From a checkpoint of a small mixture-of-experts model trained on Wikipedia: 2 picks a token, a variant of SOAP for the experts.
Below are experts of layer 6 (counted from 0) of a mixture-of-experts language model. Rows are named router (the router's row for the expert) and show model dimensions 0-191. Each number is 500 + 50 x the weight over its row's rms, rounded and kept within 0 to 999. Numbers have three digits each.
After each expert's rows: "gets" lists some tokens that make up at least twice as much of what it gets as of all text; "comes before" lists some tokens at least twice as common just after its tokens as in all text. This comes from a sample of Wikipedia text that the model never trained on. Tokens count by the router's weight.

# expert 31
router:496517547442468452518421538497552468537457468473448437437509503470613420490553406466365426495544425511505583547535526605469498450569535504383471533535463471518553404472451537509510503557431421533471489466474514504521472563520502446571444528567458518491539445510518518454425456483537614562499519497488508448589446557444548576470471498514521572523461591479462507498559513472574599505418459386552489601535503500440557479542447460440516455454519496484464481604475603441513510518558442447566507425502547435520438573487546539524450472539429523580454562534598497475470488526512519574
gets: " |", "|", ";", " 0;", " —;", " 1;"
comes before: " 0", " ", "\n", " 1", " 2", " 3"

# expert 30
router:389438412424512468504549441458518511461451448485412565342570485476537440456525533479484597571508500453476503496475372520522507422527455539452466513462514460441439422536521524617574486449480511469542425586521563464418532483511447489589493510517539423551491563462558515458451475488515471492506367507544508470604495432526472469532467510516429551524495559525410462545494474476469541559556482461604464562589469480509604484496463489502477519484507511519527547521484535587461480525451596560521463595495559422458448465469516538492528363564436482451500430459484521521507462520421473454
gets: " and", " was", " He", " he", " his", " as"
comes before: " a", " the", " was", " his", " born", " an"

# expert 47
router:477386498415523467481450494576555425433549455469485468551539471565462566501456494451551500575604538499475484581520481481508467490454435439548484522529465466501540511425563540459409551439563494581471399538557541503496573412519492520515506580402495521531569479438494528503517385443508444516486569524468408463445480507423508500490525537537398472512470542579427503445591551471561494444534481503619512503518555458535417458525474477482545453573542461510480549602535451542501553532528641526461558507514568486498599599481490553462491462514525542412545539544389461465523549528559527441
gets: "\n", " ", "===", " ===", " =", " =="
comes before: "\n", " |", "-", "|", "==", "The"

# expert 19
router:469393504410527465459448486563561419428551457466482476547542467559471569508460485457549531568600543508470485570518487485516464496449439438551484527534459472495538506431560544470406546447554485575467401540552546493489583407522482532511512592406501512521569488436467528494511397438504447510480571527469403461451474524440521507461510537551401484495476545595414493445586549471561483455533489495617502493514551452536411452524478492477539463566533462504469559600536446544497554531526648514478572512508579489506606597478495553468507448504516529432546528545395465464535548533558528444
gets: " in", "\n", " ", ",", " to", "a,"
comes before: " the", "|", " |", " a", " New", " which"

# expert 15
router:513474506460498433443461597573583537454514581472426461509572524414495569531475468463501452527479464538470540561447547467463434482496500571465499497536473450450557527352490431398474555476565473551485384538512542459493539420535543552544479630414462491528560534547482537559482457413506484548457509519455437474440548558438598510395498484552478425505498548509511496554596566485566519480507475568517452478538500472546487463521426487442514395572468528506517551553549503518460605494403625537459488500472530491611562531465455535513433461469493541446468477528410476436425549534494452489
gets: ".", "s.", ").", "ed.", "es.", "a."
comes before: "\n", " The", " He", " In", " It", " This"

# expert 27
router:424459470533341470521527523520480491585484509474401492420504521465510408503500524481463478466490401500495482472438477524494455519550464522529524447564452420568391463420394568438473538509612561475501554480449471497535393442419453464549477569439543458587562484548469540526459513540493427599437558504522507496539447442449536516552595463438574515475454490506519468521595457618476453520487520550533549432510533409493515549540488533541473441562494606472478477507608424540519471558590526581558489456473401432516417518462522476497472495499442531518567511460541550498554539477530518524
gets: " January", " September", " March", " October", " November", " 4"
comes before: " |", " June", " July", " May", " March", " September"

# expert 52
router:473395499415519473470452489562551419428555458466486463553540481563470572506454493458549521574594539495476490576533490488515465496459439440550478522540466470498524510428560539468408564439557489573466409534545547494493580409513484527525510584408501508525572486440478529499518388439505450519475573525480399449459478518429511509471518539542399479513486528598419499448591554472569499456535481506617511510514554459547417454534484468489544460568529464507475550602535445548492560531522648528464566509522574483506598607480484560472486463510518544427534536557388464456524552526566523453
gets: "\n", " that", " in", " In", " ", " as"
comes before: "\n", "-", "|", " The", " He", " In"

# expert 33
router:488446496523505537469573595579640494450479455515521434474568428582462523477600412513423518506385413610467578493498564530503485448509478423527420510540498515563459488449580454496463561542526461542489484553382416453524511519497510435543501407492476549412503472423603524398444484574491542592514455422496521566518529556555536478544507417552540444431505535522512428483525523528510506566479435516519432443491432482482503511513488495434442529481470473369454519559569558465574518474515507567488421523400529540522522476491462516561477473426445510497513544459487492474429466568556487547
gets: "\n", "-", " Kingdom:", " Phylum:", "\n\n", "Scientific"
comes before: "-", "|", "\n", "The", "=", "In"

# expert 44
router:574493517464460495482517604571475483569509555490570480482421482482405545456466526478393554437490489548513480477435428582507439476543481524432511554458466527502564561561571408511518544600450430490427410522544510508542572533505501494438504475461493539482606621597465511422536499620450434490503431448482399436491395478477534442437489500461516556487520487531465501465487555469429548496499492406552581540513532455548485494438529551549515439554492489546469542523425471482483469527571421526598608398553456561578509549540523622509475488508529545517566509529575491476521500554518519453
gets: "|", " |", " –", " (S", " (w", " USA"
comes before: " |", ")", " Albums", " 100", " USA", " Chart"

# expert 60
router:469393495412532468468451494556556420429547468466489475547545456563465570493459492453546519567597542504467492566530488484513467496451435433549473519533455467496537507427569521465412557447559490576470409535552551494489573401516482528514505590398499527535570493442485533501503391437512455513481576525475410444452480505429515507473513546544399475513486537588433503444595550476558495451539486499612502508514564465529411453521478476485536457568536458519471548601540453544505560533529644518457562502512579482512601606458486561459491464515512539420546533545397455461527550530567521454
gets: "\n", " ==", "==", ".", "===", " ==="
comes before: "\n", " The", "The", " He", "In", " In"

# expert 22
router:389563494437528466505527515427473493423476462527419471464516521545473541395542491420433569544460481470557483490529556499504497577458515454519476473523458456465417504546516593575503497463452414539449398445491562491485529436455548499455427468428537487499581498505412513522402523490522496569558555529469516468484462420483446468467480591544477563572448482591416560453504572479530514524568478422556464478447502516475524463433487557461492447355481571531534528471479501527454432524495578518391451595524516525533534401449559568500560441488436518373511527499525495476424510559467392432
gets: " a", " and", " is", " by", " the", " was"
comes before: " a", " the", " film", " by", " released", " an"

# expert 34
router:472398501410517472476467478562555419431540451470494454551555452561457565499475486461550514573596534501470489572532491485506471502452435445552478506536460470490529503417564538472407556446550503562473421529566537493489577407517488515516504580403499524534563475442486527500496402435515446521486561522477410445448479515437505515476519571556393475510464544596433502451607557485580505456540496495620499503524554464539417459523485470474535455564526458516476568611549451543501570528527635523461576500507577473514597606477497554468491454493518539423532526543392457461546549517569531455
gets: " was", " is", " were", " has", " are", " had"
comes before: " |", " been", " to", " a", " and", " not"

# expert 57
router:438486502524552582564611492493494529515556393525400505493439526466501394511583474534484559403398547521565514532577480530505516521550465524485549524433498473402534486553459509508476570484419506506468576575544531502468469489573536553511490474494486499444542471471473540547573474554534506576537496460373443501511528553500405480469385501519465483538512515485472448470448505545455585524475556527534483521519455508446538665524368474443550522392439497500532549476461571421464434562532526563561472533487500480560554407498427484519501432501506458443571413476572466459532419490422522566
gets: " of", " for", " with", " by", " at", " from"
comes before: " the", " a", " his", " its", " their", " an"

# expert 25
router:487525452528456542427590529533470442623505512515475396470467522524493447511485531542417414523488458430491558551523483492521541521478546533482530451381483527585512475467502488484494505433524535557441440469505485455481513500491508457492592490488505551396531529604435529489555471542473509558543525516579449515478517430520567552524568543358533586477440521460603605489537527481486510554499598486540534483552519477534496596477464562586455571508491514502503440589552523491593496466575457567554574463503482524621543552412412607420448512521529523607541548471503517560523444567457451553
gets: " 0", " 1", " 2", " 3", " 5", " 4"
comes before: " |", ".7", ".3", ".5", ".0", ".8"

# expert 23
router:464389501412516475473451490561559422432557463470493465542535455560464572494460490460554520580598544502482488564532488485516463496453447439550492514533459465500535507425573538463404552445556491559473421536561549498481579414517483529514511581409499530526570499429482533496506401435497447511470573519482399448448476512437513502474514547551396483502483549591426496439595551473567493458530481501616502510522562458538413456528477471484535452572534462509480554604534448555503553534525640518463551501510573491512614601480483556466496460523516542419546533548385466471524559534562521452
gets: " ", ".", "\n", "s.", "==", " and"
comes before: "\n", " |", " The", " In", "|", " He"

# expert 5
router:418503478602504487487561444511471467505486531449428444546550483424462555552490493518511531496431460440462475582445478466476478516540504462437479526559584572589478527557576475446507504501470511479487439452442429489519572470418561427497539493466476415537463462536562491529599492537521555541501482452573587481475457467489518545544505536561545640536507385437577469436461529434473507515530452400580456584527478474439426530530471544543444465401538554440508516570524555495470523412490498402527535583446500507487573513590420571417548542419619519454555536550540445487498456538552452501
gets: "-", " •", " Succeeded", ":", " Location", " Preceded"
comes before: ":", " by:", " name:", "-", "s:", " date:"

# expert 14
router:448519480485574524507490581582545500534546533522546521376529438419462487469553537533480496563476521496612449506511550467526519604418440583576524523528504497468524496481453481435480470517482542522469526566487530408541486547505424542550433522504494473503573582403530473518503438497526459456611413467516439565505543554541621516556439512491507589587569512551470512589506522475546519564445508501552446541474556507513499565494515435496465538492448422434494541525573580485445537411451391591462464459472547535497505389414435552521417465477576548411530422520491518471540475420566558531
gets: " that", " which", " who", " it", " but", " where"
comes before: " he", " that", " the", " is", " was", " it"

# expert 39
router:483405514395535474480451491550535437460561446472507491563548449567486575507456476470547495575590545496470500553536479502521464508456451433546482512531446459470547503417585523456418534474560495591464406533558542484477553393504458522522511580433495540522559517438471505486504383443508447507481574525495420456459444516429521492507529551542384482500501541594441518461597544465598505455524469499607491516524535465540406456527462457479540460562526470494477552614559438541493552535537624508459563510522580494510602613471481547456508450481520535424543530566398456485524543498569530426
gets: " ", "s", "ers", " people", " they", " them"
comes before: " and", " |", " were", " in", " are", " of"

# expert 26
router:406463527464503499542567525591549556393470502475453521396528521488523484414545482465514487473501526447570487501516499600480462543447479524449509536523479457498457418427399535435554550478526533571550487479425470518465450603546436531568511519485475527409535586497497471491386528420503436646444474519472466470488459557509453527451495489525457481577572575535542471579450542523580444540493530495586451534526573548535514481495538443491529449441410557514589547575536563457510504406456531554474521461491548484536473484588404385526560404476495510474512535518542448454420516565476563584
gets: ",", "s,", " and", "e,", "ed,", "),"
comes before: " and", " but", " which", " the", " with", " including"

# expert 13
router:470391503409529465472454488568547427433555466469480477551540460558466567500458494461550515580598542502468490576523492487518465498458433435540496512534464472497536507428561537467405554449560482574471401531561539493484576404518488529509506590409502522530562483438487527500514391439507446518470573522475409462461468510430519508476515540554395472507474540585425497439585554476564484456536481498619509511509562454531410455526471472486537461566525465508465557604533440546497554537532637516459563497514577488515610605474492556459492457512518541419539534547386460462529554524556517451
gets: "\n", " ", "===", " on", ".", " ==="
comes before: "\n", "-", "|", " |", " The", "==="

# expert 20
router:398534480461474536581464530482492502521531432432462525480467487491516517485515523487493532428513455502431604449454427455464516483535509483452583438440578468479564524561511595505495457516506592446544533500522455566426523584597476482527509549499551484404545531473388508483530425496509514479517549502500503577468547546404414534523502542532534536454444401455492446432464547485479544492489401580491408507495566441497456543425407511405594497496423505461511556429431484527484543453546507589606491506536404554412526431507510426589536498515412470452494461418568563457527520519556431579
gets: " of", " and", " &", " for", " de", " in"
comes before: " the", " Representatives", " Historic", " Arts", " birth:", " Fame"

# expert 46
router:473392524417519472447458491541534439462543469492472412584584476564481537500500475469527557601587548488502507587566453502511508478473440444549468512526470480502511514424558557486431574460549518558464413532556535540504598419513488550548513538426483526513581495416462500477510410491540456520525543506481408449492467520421529493485482560555395485505488509605444450429586568442587493476558473468622474514506531489506441468491463456480556450532517460519494582640578447530503546526534596485506592515512559460507625593479475550479482447522536526423514539550399497514518538518568515424
gets: " was", " is", " were", " are", " be", " been"
comes before: " a", " the", " been", " not", " also", " used"

# expert 55
router:460452546444535456500397611512525493569442496461533473496534471446521538366526468469454463455507476527431508542478481510464467420452511489445484574493528438512516369476454583509461575565401462527595495455439375542445562608520486410573420503470460515514451609510506522478481515463564548572357545532513487541553518509524489525366564489538550506491542501411580462406541554508513585488509500431535404533527561541449527499538500525449512536489439514540485526520434556530479550500451560526505480465551541543495482511464508554511540513500575437604496559543559498497533543495568553581
gets: " |", "|", ";", " L;", ":", " D;"
comes before: " ", "\n", " %", " Candidate", " Votes", " 0"

# expert 16
router:470464457406476526483492507552449542556538517437446453484520527465421454564436423510457409451498417512565483515574562500461449486585494447519550546552482470574452521536527502564514545468515465438404499508477443483514443615527463458550474448498502409522481541530572479461511473515515556517556554466498648511409530487499492377542545493457537511376473502463430459552523582476461439486432521468459530419565540437493608564448471588536565442419528487441450491444517459495480505556521406548550517425495502569478446565470468468483458476610475441502568485414425486554471496608485552467
gets: " /", " (", " 0", " –", "\n ", " 1"
comes before: " /", " |", " -", "',", " (0)", "-"